{
  "d_expert": 64,
  "groups_per_token": 3,
  "max_steps": 5317
}
Below are experts of layer 7 (counted from 0) of a mixture-of-experts language model. Rows are named router (the router's row for the expert), up (a neuron's input weights, with its number) and show model dimensions 0-159. Each number is 50 + 12 x the weight over its row's rms, rounded and kept within 0 to 99.
Before each expert's rows: a language model's description of what the expert responds to. This comes from a sample of Wikipedia text that the model never trained on.

# expert 43
Number words, months, dates. The piece -ent in twenty and essentially, month names and time words like until, between, during, often in tables.
router:35 74 46 34 49 47 53 72 26 65 45 67 41 67 53 53 50 33 57 37 37 65 61 61 36 37 54 50 54 76 42 55 47 40 41 49 66 64 57 44 50 72 44 37 40 67 62 47 52 43 35 49 26 63 39 50 39 47 56 58 49 39 69 48 45 46 30 53 45 52 58 50 37 63 56 52 51 32 77 51 58 29 63 35 37 46 42 73 53 40 48 34 37 46 44 45 63 57 19 43 42 62 50 34 62 45 67 81 56 60 60 76 41 29 39 43 45 36 44 48 36 60 38 35 50 59 30 35 65 53 37 40 40 54 41 57 37 67 35 43 40 48 63 42 54 61 43 42 58 65 44 22 58 48 38 57 48 55 41 64
up1:46 60 39 43 34 47 43 26 58 32 59 37 36 36 43 72 19 41 63 40 53 55 58 70 37 56 58 56 39 67 46 42 53 34 60 49 43 50 54 61 60 62 58 57 47 50 74 58 50 45 30 55 59 37 67 66 34 58 72 79 71 67 30 56 53 45 57 35 53 46 45 56 47 55 55 72 48 46 60 38 61 38 45 65 59 47 73 51 69 47 42 39 41 62 48 40 51 34 70 49 68 45 39 39 55 48 65 62 72 44 45 46 32 48 56 65 64 38 60 44 52 37 54 59 39 44 46 39 46 40 70 47 38 39 48 45 48 43 51 46 43 39 52 48 57 61 46 48 53 52 42 30 39 61 48 71 44 45 48 48
up2:47 46 55 28 45 56 49 60 41 52 63 51 27 53 73 34 42 34 51 72 39 56 51 47 39 58 31 30 46 88 44 57 51 19 36 57 45 70 73 34 41 39 33 41 69 53 53 49 44 56 33 66 69 38 23 65 45 51 49 57 37 69 48 66 56 45 56 57 34 64 38 49 53 43 71 64 48 60 51 61 47 31 52 55 42 46 44 42 60 47 55 47 51 53 58 47 42 55 32 53 43 61 39 48 38 35 52 65 58 44 53 49 46 67 42 62 65 48 50 44 66 41 39 51 45 60 56 37 59 42 47 67 51 49 51 42 52 58 43 52 29 56 39 38 44 45 37 53 47 50 46 71 57 55 55 42 65 43 60 55
up3:44 51 50 55 35 40 40 60 52 53 42 55 58 51 63 75 40 38 69 44 50 64 60 56 54 42 60 66 41 69 50 57 46 46 33 56 71 36 64 34 62 51 47 41 51 66 53 39 38 45 55 56 47 40 45 27 18 73 60 43 36 40 66 43 30 47 37 33 36 47 54 59 64 45 54 63 50 31 48 26 50 36 56 48 59 38 53 62 58 54 43 48 46 61 35 54 60 52 30 37 45 62 49 45 34 42 54 51 54 61 50 65 44 47 35 38 42 34 56 64 33 51 40 36 72 71 39 49 55 38 43 66 42 67 27 52 59 68 45 17 50 33 62 58 53 63 58 43 46 57 46 43 52 48 56 72 41 67 34 50
up4:51 69 29 45 51 30 47 57 42 60 52 70 54 69 52 72 54 31 48 34 41 57 52 57 47 37 48 57 40 76 67 53 41 41 43 60 77 31 58 44 34 51 45 47 41 59 57 33 37 40 49 54 46 35 36 41 40 71 63 50 33 55 52 47 41 31 47 42 54 34 57 59 48 37 51 73 43 44 52 53 66 39 63 49 32 47 30 67 69 37 64 31 49 69 34 48 56 60 47 30 42 54 49 40 50 44 56 59 75 66 57 63 32 40 41 23 45 43 38 47 28 53 35 38 61 66 59 37 61 36 56 61 51 79 50 59 45 61 57 43 45 34 64 45 68 54 57 38 36 49 42 39 71 43 45 67 47 52 48 52
up5:41 73 49 38 57 39 55 47 54 44 35 37 54 72 48 54 61 56 65 40 38 63 61 60 37 40 68 54 69 41 62 45 67 57 57 60 69 70 50 48 45 61 60 69 44 66 68 51 55 31 49 65 56 39 46 64 31 41 35 53 37 37 43 58 34 58 62 40 42 61 66 37 53 27 67 42 44 64 42 36 31 56 47 56 57 66 57 52 51 54 36 51 50 49 59 04 56 48 60 64 46 49 31 26 74 17 61 48 35 52 36 52 64 59 22 22 69 50 28 43 40 62 44 49 62 83 47 24 72 46 46 48 41 65 35 36 42 50 46 56 55 50 78 45 48 55 74 25 51 58 59 52 48 43 35 51 52 38 65 48
up6:44 56 31 50 47 30 47 75 39 46 38 76 64 60 62 56 45 44 59 36 36 51 61 78 42 53 60 54 33 67 65 57 37 40 36 60 51 38 63 36 47 56 38 57 39 56 66 53 35 52 35 53 36 45 43 38 50 54 57 43 42 56 62 38 33 26 42 48 51 39 64 43 31 74 48 74 48 33 49 45 61 48 54 36 44 41 79 55 58 56 51 31 32 62 51 56 45 74 41 39 46 72 40 45 55 29 52 58 40 48 73 65 38 33 41 31 55 46 44 49 45 57 32 30 73 59 52 39 76 24 24 74 40 55 36 63 60 54 42 40 42 58 64 57 77 56 59 60 46 56 49 40 62 50 40 64 44 64 40 64
up7:59 53 58 49 46 49 37 63 53 59 58 86 35 46 63 30 45 41 56 57 52 56 55 49 52 52 71 39 49 43 58 58 46 53 46 57 50 61 45 47 49 61 50 50 46 24 33 44 63 67 44 60 63 55 60 31 59 50 52 53 58 65 40 53 60 34 39 52 44 64 70 40 53 54 44 51 50 44 73 46 69 48 30 55 54 34 68 63 77 29 47 37 58 42 50 39 57 56 39 69 40 64 70 67 55 45 64 44 67 70 65 47 59 79 46 57 28 41 32 61 16 39 74 37 48 64 68 69 55 60 52 64 49 48 42 49 44 41 58 56 58 48 40 56 68 70 33 58 47 69 43 29 44 24 61 69 47 60 50 68
up8:42 29 54 47 59 66 58 39 44 43 45 45 51 53 40 48 58 58 71 47 30 71 62 42 54 55 70 60 50 34 56 52 48 65 59 46 49 51 55 30 50 67 59 36 36 61 51 41 58 52 36 49 40 48 48 24 50 67 63 68 54 42 55 54 29 46 56 61 63 62 63 40 56 55 48 58 76 45 66 43 49 36 48 57 57 51 60 64 66 31 48 68 49 34 50 30 64 53 45 57 73 64 28 46 37 52 48 55 29 30 68 57 54 60 62 53 51 47 29 56 38 51 73 59 62 40 42 40 51 47 46 55 34 47 38 35 57 48 46 48 44 50 81 45 73 56 37 38 38 54 57 52 86 37 48 38 77 50 65 42
up9:34 52 44 59 31 27 41 58 36 53 37 59 67 58 71 62 54 42 66 36 41 60 57 54 46 61 77 53 49 58 46 50 45 42 47 55 68 41 67 40 70 40 46 51 41 53 68 45 54 48 27 65 47 26 39 17 47 71 49 58 47 46 45 37 37 44 43 55 59 40 61 57 32 60 49 50 42 57 51 59 51 31 46 36 43 41 63 55 57 51 62 34 29 46 32 55 51 44 45 36 44 50 50 40 58 51 44 41 70 72 55 61 33 52 47 37 45 32 38 38 45 56 45 35 52 69 37 54 64 44 39 57 33 68 34 57 53 60 53 26 40 40 65 41 62 68 50 52 15 52 34 41 83 34 47 73 42 61 34 65
up10:41 49 57 65 33 40 48 73 34 49 60 37 37 59 55 40 52 56 43 22 49 48 61 62 41 54 28 62 58 82 63 80 52 32 37 54 51 56 53 59 51 64 15 54 46 39 57 49 49 48 57 59 40 67 40 47 59 55 71 59 64 77 49 34 43 51 49 48 59 30 41 42 48 51 62 50 23 43 38 71 45 48 62 56 47 44 51 60 62 17 39 44 39 33 40 71 39 31 34 52 40 47 42 44 72 51 50 59 52 33 45 49 37 49 49 64 57 55 47 56 52 35 42 49 65 76 33 26 35 42 49 50 63 68 65 72 34 77 53 57 46 44 29 34 69 56 24 54 50 66 46 49 71 54 67 60 33 66 48 38
up11:46 73 59 52 38 56 59 82 32 60 43 75 49 63 51 60 76 35 48 62 44 55 55 60 58 20 56 41 56 61 39 66 43 50 55 31 33 47 50 49 54 52 46 44 40 51 54 58 46 34 64 51 37 47 33 36 55 49 55 54 19 46 50 59 55 62 38 57 70 42 52 59 32 70 66 68 39 53 48 42 39 46 58 68 56 40 48 71 33 29 47 68 44 50 31 45 41 32 25 51 53 68 43 69 45 41 48 52 56 54 58 55 41 48 50 32 59 35 42 46 61 74 48 57 49 46 50 47 48 39 29 58 28 55 76 73 46 43 39 48 62 63 33 36 43 46 62 65 54 67 29 47 55 59 47 56 40 51 42 50
up12:51 62 39 54 43 48 55 62 40 48 38 66 57 53 65 47 64 49 66 37 47 51 46 60 28 38 40 63 26 45 50 60 47 57 55 50 71 44 63 45 62 53 66 42 41 48 51 36 35 29 50 66 49 50 52 44 40 46 72 35 27 43 57 31 31 32 29 46 49 48 57 57 49 62 46 47 49 55 64 26 57 69 68 42 39 48 20 75 45 55 40 35 26 51 49 47 71 49 40 31 39 58 42 47 51 48 65 57 71 55 54 48 51 47 47 53 50 44 34 53 42 46 49 52 68 61 49 41 59 26 42 69 42 64 39 62 61 61 63 26 44 46 62 50 57 77 61 52 29 57 53 28 56 52 54 64 61 51 30 60
up13:33 48 40 62 49 25 46 52 47 49 32 66 59 52 61 40 39 46 65 47 27 57 64 44 45 39 51 57 38 62 50 68 36 55 36 62 58 47 74 26 54 61 41 34 59 56 63 40 39 41 17 53 45 25 39 32 39 51 61 41 42 47 60 35 44 38 43 25 46 46 44 52 59 69 33 49 48 46 50 43 71 50 51 46 48 48 57 48 56 33 41 40 38 55 26 52 65 65 48 42 53 62 50 36 59 31 60 52 66 56 58 49 45 32 31 33 57 48 32 33 53 48 38 53 62 71 53 62 72 35 51 46 37 59 43 47 47 45 65 36 47 53 73 42 53 40 59 47 15 72 57 39 71 30 47 63 70 57 45 62
up14:67 67 64 46 39 53 18 60 48 44 62 43 55 49 57 42 39 42 35 53 58 55 43 21 50 68 48 58 40 62 47 46 47 58 42 65 56 62 37 48 72 43 76 61 42 49 62 67 53 63 24 40 55 63 57 57 44 56 39 35 52 52 52 55 53 42 58 34 23 52 63 56 29 42 48 40 25 38 52 50 47 50 39 42 46 58 56 69 58 21 36 48 22 70 53 66 53 41 40 58 22 49 51 61 57 56 63 63 61 51 49 36 56 45 50 42 52 42 53 47 43 60 48 48 44 83 49 57 41 38 47 41 46 34 41 80 43 61 39 49 55 61 31 47 60 59 50 38 46 52 47 53 55 57 40 57 65 67 68 64

# expert 49
Table row line breaks. Line breaks ending table rows and section headings, plus mid-word pieces like aff-lu-ent, contra-st-ed and modals would, will.
router:28 61 41 60 55 26 36 48 27 60 42 55 60 41 64 49 48 42 46 35 51 59 51 45 32 33 56 33 46 64 58 60 50 44 39 56 59 50 53 30 47 56 36 52 44 68 77 46 37 32 07 69 35 32 38 41 52 56 68 40 47 58 67 39 26 61 40 61 56 48 61 46 48 59 44 38 66 52 53 38 80 43 50 32 45 49 52 55 44 41 64 39 42 55 23 50 61 47 43 33 43 57 45 48 55 51 58 57 69 57 47 58 37 39 36 30 41 48 48 43 44 64 36 63 72 63 54 35 56 58 37 50 38 57 40 44 38 72 66 39 37 54 55 24 63 64 40 50 31 57 34 43 61 46 40 62 55 44 35 60
up0:61 62 50 46 52 28 57 65 40 64 50 52 63 56 64 68 59 54 46 42 64 54 46 46 50 47 39 66 22 53 67 43 36 43 46 65 78 53 56 53 65 61 33 30 35 60 42 48 65 71 49 70 61 48 50 29 44 35 46 66 45 59 47 57 37 56 61 51 51 34 49 46 50 31 40 46 58 53 47 37 45 34 32 52 35 18 53 63 43 42 59 46 39 53 20 58 73 46 47 51 47 75 48 50 66 57 47 47 50 38 43 31 25 19 38 54 57 58 51 36 62 36 64 59 47 68 46 34 57 47 33 38 53 42 48 57 48 52 53 56 58 44 73 38 39 63 50 60 43 70 36 43 70 40 40 56 43 39 62 62
up1:50 60 32 40 47 56 62 47 55 56 64 62 51 60 66 84 54 51 71 34 61 32 46 52 39 53 80 40 57 59 68 45 43 43 40 47 53 57 39 46 40 47 50 36 43 51 56 52 33 49 44 59 35 62 55 49 58 45 53 48 59 55 49 33 42 47 41 58 61 65 46 49 59 56 24 76 51 56 61 40 57 59 48 54 35 25 75 67 69 55 37 66 58 41 52 54 54 49 50 51 59 34 42 57 64 67 65 41 57 24 42 56 53 26 44 44 61 47 59 39 45 64 56 53 48 71 50 55 60 55 53 62 40 58 60 40 54 61 68 50 52 31 74 43 54 62 55 47 60 52 41 43 47 48 37 53 07 44 44 49
up2:53 66 36 55 35 33 30 63 28 47 46 58 40 62 54 56 48 51 57 63 49 60 71 69 31 40 65 74 45 52 51 59 50 25 44 42 46 52 56 36 59 59 44 32 44 52 50 46 52 52 35 72 31 47 50 37 41 65 57 43 47 43 60 32 50 40 37 41 47 51 52 63 40 67 53 49 53 35 60 57 76 37 70 33 48 53 48 65 41 46 64 50 40 67 36 43 59 56 25 32 44 66 48 42 56 48 56 67 60 56 65 62 51 39 50 44 29 44 48 46 45 46 34 33 60 58 34 35 72 52 48 72 42 42 45 48 47 59 28 52 40 38 55 46 59 62 65 32 58 67 41 45 70 41 27 65 38 68 27 62
up3:45 64 60 45 49 53 46 51 37 42 38 61 40 44 53 60 27 37 46 56 33 44 44 56 57 38 60 38 50 69 41 66 25 53 43 68 42 55 31 54 43 80 35 64 32 54 48 45 22 22 38 45 45 61 47 68 52 54 56 47 41 70 48 33 48 57 50 52 49 37 63 71 55 55 39 56 45 47 52 40 56 55 45 63 67 69 55 48 66 35 45 57 56 61 59 23 56 58 40 51 55 51 67 59 37 36 46 54 60 57 27 67 52 43 39 43 32 71 58 66 63 33 33 45 56 37 61 37 27 51 40 56 36 49 29 51 46 66 49 53 65 55 41 57 42 61 46 50 27 63 44 52 57 48 44 72 39 57 43 54
up4:66 48 55 46 52 44 52 32 61 61 57 43 37 38 61 45 39 50 61 27 57 63 30 38 34 64 53 41 45 51 46 48 54 45 32 66 75 25 48 43 34 41 52 24 43 64 66 48 37 34 43 48 56 52 55 70 54 50 51 54 48 62 47 74 38 64 44 37 50 67 73 47 40 71 41 50 63 48 66 57 66 23 20 28 58 40 77 72 54 53 48 48 22 43 23 53 31 62 54 36 41 41 49 61 47 43 55 67 75 39 45 55 61 32 64 49 51 46 54 34 48 39 40 66 50 69 42 33 56 56 34 50 48 52 63 56 30 37 74 51 61 66 46 45 49 82 40 42 39 52 59 39 53 36 47 39 62 42 49 50
up5:51 83 46 22 55 50 45 46 37 53 61 63 58 71 65 52 62 59 46 38 60 78 41 40 64 48 49 45 29 58 58 36 53 55 17 56 46 37 34 66 48 43 54 34 60 69 54 42 55 33 31 41 46 41 57 38 32 47 64 43 30 36 46 50 53 60 60 50 40 50 47 35 47 50 51 32 65 42 50 70 65 48 51 43 58 57 51 44 48 63 41 43 32 74 64 43 58 34 47 37 50 53 36 43 54 52 59 53 56 52 77 55 44 60 51 53 53 35 54 43 43 59 46 52 57 68 53 41 49 27 40 50 59 57 69 25 53 33 48 42 49 53 74 57 57 49 80 08 50 38 26 42 42 39 48 53 27 40 56 47
up6:46 61 42 46 38 38 41 67 34 65 39 49 49 59 59 70 57 51 65 41 36 45 64 57 51 37 67 54 34 55 55 67 41 58 38 59 58 47 58 35 68 69 43 37 45 60 51 41 56 37 47 45 41 56 42 23 51 57 62 35 36 46 63 32 37 57 38 33 27 28 61 65 27 61 41 48 37 54 39 52 63 38 52 48 49 50 36 43 54 71 45 57 37 53 37 50 54 59 42 46 37 56 59 40 54 40 55 62 53 58 62 61 50 49 36 29 52 42 36 53 29 48 46 25 46 74 45 45 59 34 57 63 32 51 42 43 52 64 42 29 56 38 66 37 69 48 51 42 15 63 43 48 73 35 38 48 51 55 36 61
up7:39 38 59 34 56 51 56 57 46 71 51 53 44 53 51 51 39 43 49 44 66 60 63 74 52 36 33 49 51 68 60 62 37 38 26 38 56 41 60 37 50 51 56 41 37 44 52 58 20 29 43 62 41 36 61 68 42 51 46 62 73 38 32 49 35 35 40 48 57 55 47 34 33 42 36 54 53 60 43 22 52 37 44 40 64 41 31 45 65 61 43 31 41 47 44 46 52 72 46 38 47 48 43 28 47 45 73 40 58 62 55 51 47 50 36 50 39 50 55 57 62 48 74 27 38 24 45 37 63 41 37 54 33 57 44 71 49 53 47 32 50 27 52 52 50 63 48 47 43 55 38 51 65 30 40 65 33 37 52 44
up8:43 68 35 58 54 52 42 67 43 40 35 65 59 65 82 54 40 49 55 48 40 83 53 71 45 48 58 66 43 60 52 47 38 37 48 45 63 40 77 52 63 65 36 33 36 64 43 46 38 40 55 50 51 55 38 54 37 56 69 40 45 34 80 34 55 46 32 37 50 45 58 51 32 57 44 47 44 28 55 44 52 36 33 40 57 36 47 56 61 49 66 47 52 60 31 44 65 64 38 50 42 72 63 31 56 42 68 50 47 64 63 62 32 30 54 31 75 47 48 41 36 54 37 32 56 56 23 32 65 26 37 79 18 57 41 52 43 63 28 31 33 40 75 48 48 48 52 49 40 47 44 50 61 51 44 60 37 51 53 60
up9:35 47 54 47 45 53 33 53 63 71 56 61 54 63 43 66 64 29 56 71 48 45 77 48 42 50 45 39 43 46 54 52 51 39 64 57 19 42 67 15 57 65 65 63 54 49 34 57 41 53 72 53 54 64 35 52 47 39 58 52 52 64 50 51 60 49 62 55 45 37 59 39 64 47 45 61 62 47 66 64 59 47 54 60 24 33 43 37 66 35 68 56 61 56 62 42 57 65 42 47 46 58 55 52 59 43 40 49 63 33 57 49 24 54 55 63 50 29 61 49 39 43 32 32 32 40 50 49 61 36 29 39 49 43 52 55 63 59 63 57 53 57 64 41 39 83 37 36 41 53 58 28 65 15 34 74 63 36 51 65
up10:57 38 48 48 44 40 75 68 46 43 29 42 46 57 68 63 52 56 33 59 64 56 62 47 73 48 49 61 61 60 62 46 60 59 69 38 44 35 60 50 49 45 24 40 54 60 56 48 63 45 33 62 24 62 56 49 62 32 64 69 48 61 41 62 75 56 27 52 34 36 55 55 30 49 49 55 49 49 43 37 64 71 59 33 46 40 40 70 48 67 38 35 55 52 56 36 68 38 35 69 55 61 43 39 43 37 53 64 66 47 56 59 32 39 42 46 57 57 52 27 40 37 48 57 55 69 54 46 73 46 44 40 53 52 55 64 42 49 42 63 50 31 57 63 32 71 58 46 53 60 26 50 47 69 65 53 54 43 48 40
up11:42 47 43 53 51 42 35 45 46 63 72 73 39 37 44 21 47 38 44 56 31 46 66 62 23 79 54 44 62 46 46 48 30 39 29 36 53 46 32 46 44 30 60 63 53 48 70 52 46 30 51 37 47 40 35 51 52 49 59 70 57 39 58 53 68 38 42 55 55 52 62 50 29 64 66 42 38 44 60 63 54 50 63 43 58 60 55 45 45 26 46 48 31 38 29 34 54 53 53 18 32 49 50 47 39 26 53 59 59 44 42 64 59 41 56 58 51 47 58 45 48 62 38 61 34 51 33 55 76 52 44 68 46 42 61 52 43 43 52 39 66 54 48 38 59 49 52 56 41 75 52 51 62 54 60 54 32 44 41 60
up12:40 49 48 67 26 55 33 62 47 59 38 49 55 49 58 54 40 56 40 50 65 30 73 51 31 33 69 50 66 58 59 52 45 46 50 23 26 65 62 42 69 42 66 53 54 59 57 55 45 56 53 57 48 53 38 44 47 42 47 36 53 43 45 66 49 58 54 62 59 56 46 49 47 52 36 40 60 42 57 51 36 46 53 25 34 49 72 44 37 45 65 63 33 65 38 50 44 48 39 22 53 54 57 35 54 29 53 46 46 48 43 87 34 37 35 73 42 51 50 39 53 49 25 60 65 48 60 28 49 64 49 43 29 69 36 35 56 60 53 40 36 41 60 84 67 51 61 57 52 69 29 69 58 56 50 41 52 34 49 54
up13:60 58 58 58 48 62 69 49 41 51 51 40 64 38 76 56 62 39 55 53 54 75 62 41 49 32 34 60 56 52 66 64 42 55 40 65 44 43 47 40 54 52 59 44 58 61 64 59 55 29 50 51 37 48 40 32 56 53 50 33 68 42 44 59 11 39 50 50 51 68 33 47 76 36 51 45 58 51 65 53 89 38 44 67 70 40 33 68 50 47 50 52 36 76 43 62 66 48 50 65 65 50 56 73 55 58 30 56 46 54 50 37 46 50 42 46 44 37 37 43 44 45 45 31 60 45 60 49 60 52 48 42 57 59 55 54 51 53 58 44 25 65 65 40 58 53 60 62 62 44 30 41 42 46 49 48 42 40 50 74

# expert 12
Word-final suffix pieces. Line breaks and word-final suffixes like ian, ster, ton, ment, plus place and nationality words such as City, United, British, shire.
router:33 57 39 67 50 45 33 59 41 53 51 51 47 50 57 58 62 34 41 44 44 61 50 56 15 53 56 63 32 65 41 68 48 25 48 48 66 48 70 32 45 36 54 53 49 65 68 53 31 31 38 51 44 51 44 49 41 59 48 47 48 37 55 44 36 49 35 55 47 34 59 50 35 60 41 64 58 53 56 38 66 52 48 31 47 39 46 56 57 41 52 47 38 47 40 25 53 64 45 42 32 54 37 38 47 43 41 69 51 63 39 53 43 40 46 40 40 35 45 45 25 58 41 38 47 46 28 29 68 45 43 47 27 37 40 60 38 65 48 30 61 44 64 40 59 61 46 47 46 49 45 42 80 42 43 46 49 54 31 72
up2:42 54 39 44 23 52 53 49 59 56 66 41 45 50 56 73 36 48 35 45 59 60 38 52 50 33 48 64 41 53 65 46 50 56 36 64 53 46 53 43 48 62 51 32 56 38 34 60 54 79 62 61 50 38 55 33 48 53 57 48 56 55 70 65 48 71 50 38 64 42 35 76 58 49 54 38 43 43 58 57 56 60 55 22 50 33 70 56 83 45 33 47 44 67 36 40 55 42 71 44 60 61 54 34 68 20 69 70 51 36 49 38 46 36 71 30 53 44 33 35 49 48 42 26 51 54 47 53 53 55 54 36 26 75 64 56 41 28 58 50 45 48 53 48 49 42 39 60 54 54 57 45 42 49 41 64 62 52 59 66
up3:46 61 43 33 46 37 49 52 40 27 64 66 54 68 50 35 53 63 63 43 51 64 56 56 60 42 42 54 37 62 45 63 25 58 62 59 57 32 55 61 58 44 52 44 50 39 58 38 45 43 57 64 57 43 47 60 71 44 55 39 48 42 59 20 29 58 67 47 62 22 57 55 47 57 44 40 52 48 50 39 31 54 67 41 52 56 61 55 66 65 47 54 58 72 37 45 66 50 59 44 46 53 58 57 67 32 41 39 57 59 47 34 61 60 47 40 52 60 55 66 62 83 47 48 57 50 37 53 44 29 43 42 60 43 52 53 47 49 51 45 49 31 57 21 48 48 42 65 59 49 43 68 64 52 65 37 46 35 25 68
up4:61 58 43 71 36 34 62 70 46 48 40 62 60 54 67 64 48 45 67 30 51 54 55 64 59 48 61 47 40 62 52 61 35 39 40 58 55 48 59 42 62 37 51 48 36 43 73 40 54 52 37 68 50 20 39 39 46 60 59 37 20 55 54 52 46 25 53 20 34 49 67 46 67 65 41 48 45 57 56 51 55 45 48 55 52 47 39 64 56 45 41 42 46 68 39 62 60 52 41 50 29 59 67 41 51 45 67 53 60 45 70 58 44 39 44 35 62 43 42 56 40 51 36 35 62 58 56 46 71 48 41 68 45 64 37 66 44 55 42 34 43 33 66 41 71 66 51 44 42 67 39 34 64 42 21 61 47 67 48 74
up5:42 63 53 35 69 52 31 73 55 66 57 59 52 57 78 63 63 35 56 48 67 54 46 38 63 45 40 46 53 54 53 32 32 38 57 54 51 46 40 32 65 57 54 58 40 40 55 61 51 44 50 53 31 47 65 46 46 67 48 36 56 29 38 51 47 43 56 46 45 47 68 61 64 48 40 45 67 54 58 29 36 63 51 51 41 57 33 59 56 40 46 67 51 53 43 48 68 60 40 40 51 49 75 59 44 33 36 65 47 39 59 85 60 26 46 32 47 47 53 64 68 38 66 54 54 72 44 34 54 49 45 57 33 58 33 34 55 62 45 36 60 54 61 44 47 45 59 40 58 43 54 37 26 48 63 43 42 38 44 70
up6:32 43 44 45 58 43 65 46 60 55 58 40 54 54 68 40 47 57 50 28 43 42 65 65 18 48 56 65 36 50 59 48 45 45 45 27 80 54 57 38 58 52 25 39 54 55 62 43 60 50 37 69 44 57 70 51 53 49 71 34 58 30 68 52 45 61 44 46 52 70 53 40 45 42 41 60 09 36 53 49 59 57 56 25 54 59 55 38 69 48 50 13 65 49 50 46 40 63 58 67 73 57 49 47 49 40 47 58 42 61 63 49 44 53 59 72 54 23 48 41 39 56 64 55 78 58 37 50 74 32 59 53 69 48 46 48 53 46 51 49 56 63 46 34 47 71 56 58 47 55 48 50 41 29 49 29 41 52 40 43
up7:43 68 33 49 25 41 45 61 34 49 46 64 53 69 66 64 51 41 66 25 41 67 58 75 23 27 45 72 32 54 42 47 46 35 46 67 50 44 45 47 63 61 39 65 49 51 55 31 37 42 49 59 54 47 48 45 59 56 66 35 43 54 51 36 40 34 52 33 40 46 58 52 48 66 34 46 36 27 62 35 45 34 63 48 44 47 41 61 45 55 62 41 57 66 39 41 49 48 36 41 40 59 52 65 51 42 63 60 66 53 60 63 42 54 33 47 44 51 52 50 40 45 39 39 47 61 42 38 74 38 44 84 39 48 37 55 45 62 58 22 27 38 59 42 63 62 52 38 43 53 28 34 62 51 39 62 46 57 32 68
up8:47 74 45 86 33 74 57 49 49 44 46 40 51 61 58 58 65 49 47 51 55 53 35 65 55 47 42 61 43 57 65 52 51 43 46 53 26 47 74 36 23 42 50 42 82 40 52 50 39 28 45 51 37 64 68 55 31 39 51 53 64 45 63 53 71 50 65 28 70 54 33 46 44 38 50 44 63 49 62 49 54 61 52 58 60 34 53 81 71 39 31 68 57 67 18 51 52 36 50 58 50 59 67 53 46 50 52 51 58 54 46 27 60 42 57 69 62 53 45 55 68 48 48 57 38 56 46 50 48 60 29 70 47 39 52 49 66 58 53 60 58 54 53 65 59 64 46 40 44 56 45 43 52 42 32 47 45 66 48 69
up9:53 63 56 48 46 29 44 63 42 42 32 72 49 49 63 48 37 59 64 57 38 63 48 85 53 18 50 63 41 61 50 39 50 55 35 95 58 39 42 42 64 47 52 38 51 59 64 45 48 50 48 51 51 52 47 44 43 52 65 61 32 40 51 36 38 55 53 39 36 54 65 53 60 59 33 54 39 39 60 41 51 39 52 59 43 54 35 60 73 47 51 49 32 65 39 61 42 49 30 43 44 59 54 37 59 53 61 60 59 37 70 62 49 49 49 42 38 36 42 50 57 53 60 29 64 62 52 56 68 49 52 69 46 56 44 69 71 65 39 49 37 62 64 57 76 50 70 47 34 55 44 34 68 33 44 49 58 46 43 68
up10:42 38 55 53 33 36 32 46 55 44 55 47 48 47 60 41 38 46 66 25 40 78 66 28 59 43 37 47 44 47 59 52 57 54 57 66 77 29 49 34 55 58 47 40 39 29 44 53 56 53 47 57 42 63 63 66 31 32 46 71 44 47 59 60 49 54 44 26 46 52 58 48 36 84 41 53 41 55 55 53 49 39 56 54 46 21 55 49 56 45 63 35 51 59 41 70 73 57 56 54 42 62 66 66 58 56 31 50 62 24 50 63 67 63 34 54 45 50 49 36 58 59 48 65 54 69 38 35 61 38 69 55 33 59 28 35 37 34 39 31 61 54 34 61 57 36 47 49 57 51 19 29 58 43 55 52 53 58 66 57
up11:39 36 56 66 52 48 37 34 47 50 44 46 59 48 51 68 42 72 48 41 32 65 62 33 42 59 43 62 60 69 57 60 57 37 32 55 38 31 38 34 58 35 56 37 45 33 34 52 28 27 23 37 56 58 60 49 51 56 49 42 44 48 65 73 45 58 33 61 57 34 56 37 40 40 53 18 48 47 49 23 51 46 71 30 72 67 35 55 63 35 57 37 57 42 37 80 45 66 67 34 43 46 47 62 65 53 48 51 40 55 48 46 54 39 57 60 62 58 43 59 53 36 52 47 60 47 20 47 54 35 51 48 52 51 53 55 57 57 43 58 73 44 45 49 69 63 42 32 39 65 46 55 55 45 52 69 56 46 62 56
up12:42 62 40 63 40 44 41 65 48 51 38 78 64 51 70 58 45 47 46 32 43 60 65 57 55 41 80 54 45 57 52 54 42 33 56 66 68 39 64 34 48 72 41 36 51 49 61 45 57 50 32 71 41 44 57 32 48 66 65 53 46 34 48 37 30 54 36 37 36 43 70 64 44 67 45 46 58 51 49 35 69 35 66 53 32 46 47 59 53 62 44 34 43 64 58 38 70 54 37 47 40 62 73 39 52 53 63 52 58 54 58 54 37 44 43 44 43 50 58 38 43 49 38 55 45 70 64 29 62 33 44 53 41 69 50 69 24 60 41 34 41 22 51 41 57 52 70 29 50 60 30 29 42 48 43 44 57 65 41 57
up13:23 42 42 31 32 48 47 45 57 56 53 49 39 52 89 37 20 52 51 48 65 62 51 55 52 50 39 49 31 59 67 65 37 47 50 58 42 39 65 62 44 41 46 34 52 33 63 55 42 55 60 63 42 38 48 38 23 37 71 45 59 55 33 51 49 51 53 61 42 30 54 71 73 58 43 48 47 53 57 61 62 52 41 63 45 42 58 69 54 60 42 27 58 41 55 42 50 75 50 56 51 53 46 32 47 47 56 67 65 36 31 46 51 26 50 63 32 65 54 52 30 47 53 33 45 46 41 66 47 29 42 64 50 44 31 83 57 52 60 41 39 54 69 55 67 58 47 49 51 63 31 48 64 61 49 62 53 62 64 30
up14:45 50 47 46 48 52 25 64 31 99 55 56 50 55 58 51 63 52 69 58 32 47 44 51 42 53 49 62 49 46 44 45 50 43 67 64 34 52 77 41 51 35 59 40 41 60 42 65 30 47 42 27 40 54 72 46 33 46 58 41 61 48 47 36 52 40 45 41 45 43 46 61 40 56 55 67 54 51 52 33 69 49 70 53 48 53 33 48 63 72 65 65 57 47 46 38 56 62 55 49 47 75 40 57 51 45 37 58 54 48 46 52 14 31 32 57 49 47 44 62 40 73 49 60 45 48 34 42 47 45 58 46 41 66 54 54 29 38 62 45 79 49 56 69 40 57 58 49 43 48 61 55 53 50 61 63 64 55 50 55
up15:44 46 45 40 43 50 40 62 28 51 45 64 39 64 72 42 35 42 69 43 41 56 61 76 49 44 69 54 47 71 45 47 31 37 52 51 66 54 55 48 50 51 34 32 44 63 63 41 49 38 37 64 50 34 44 42 56 64 48 52 18 38 58 45 44 25 35 25 49 55 72 52 51 53 36 42 50 51 51 44 39 35 43 34 38 42 42 77 50 44 66 47 59 44 35 53 61 53 33 41 34 73 70 41 69 35 63 70 68 50 63 58 38 47 30 40 46 55 42 41 39 60 43 39 64 64 40 49 60 48 49 71 46 80 48 61 44 79 56 27 46 31 48 34 60 59 55 41 55 56 37 42 41 66 37 58 51 65 36 50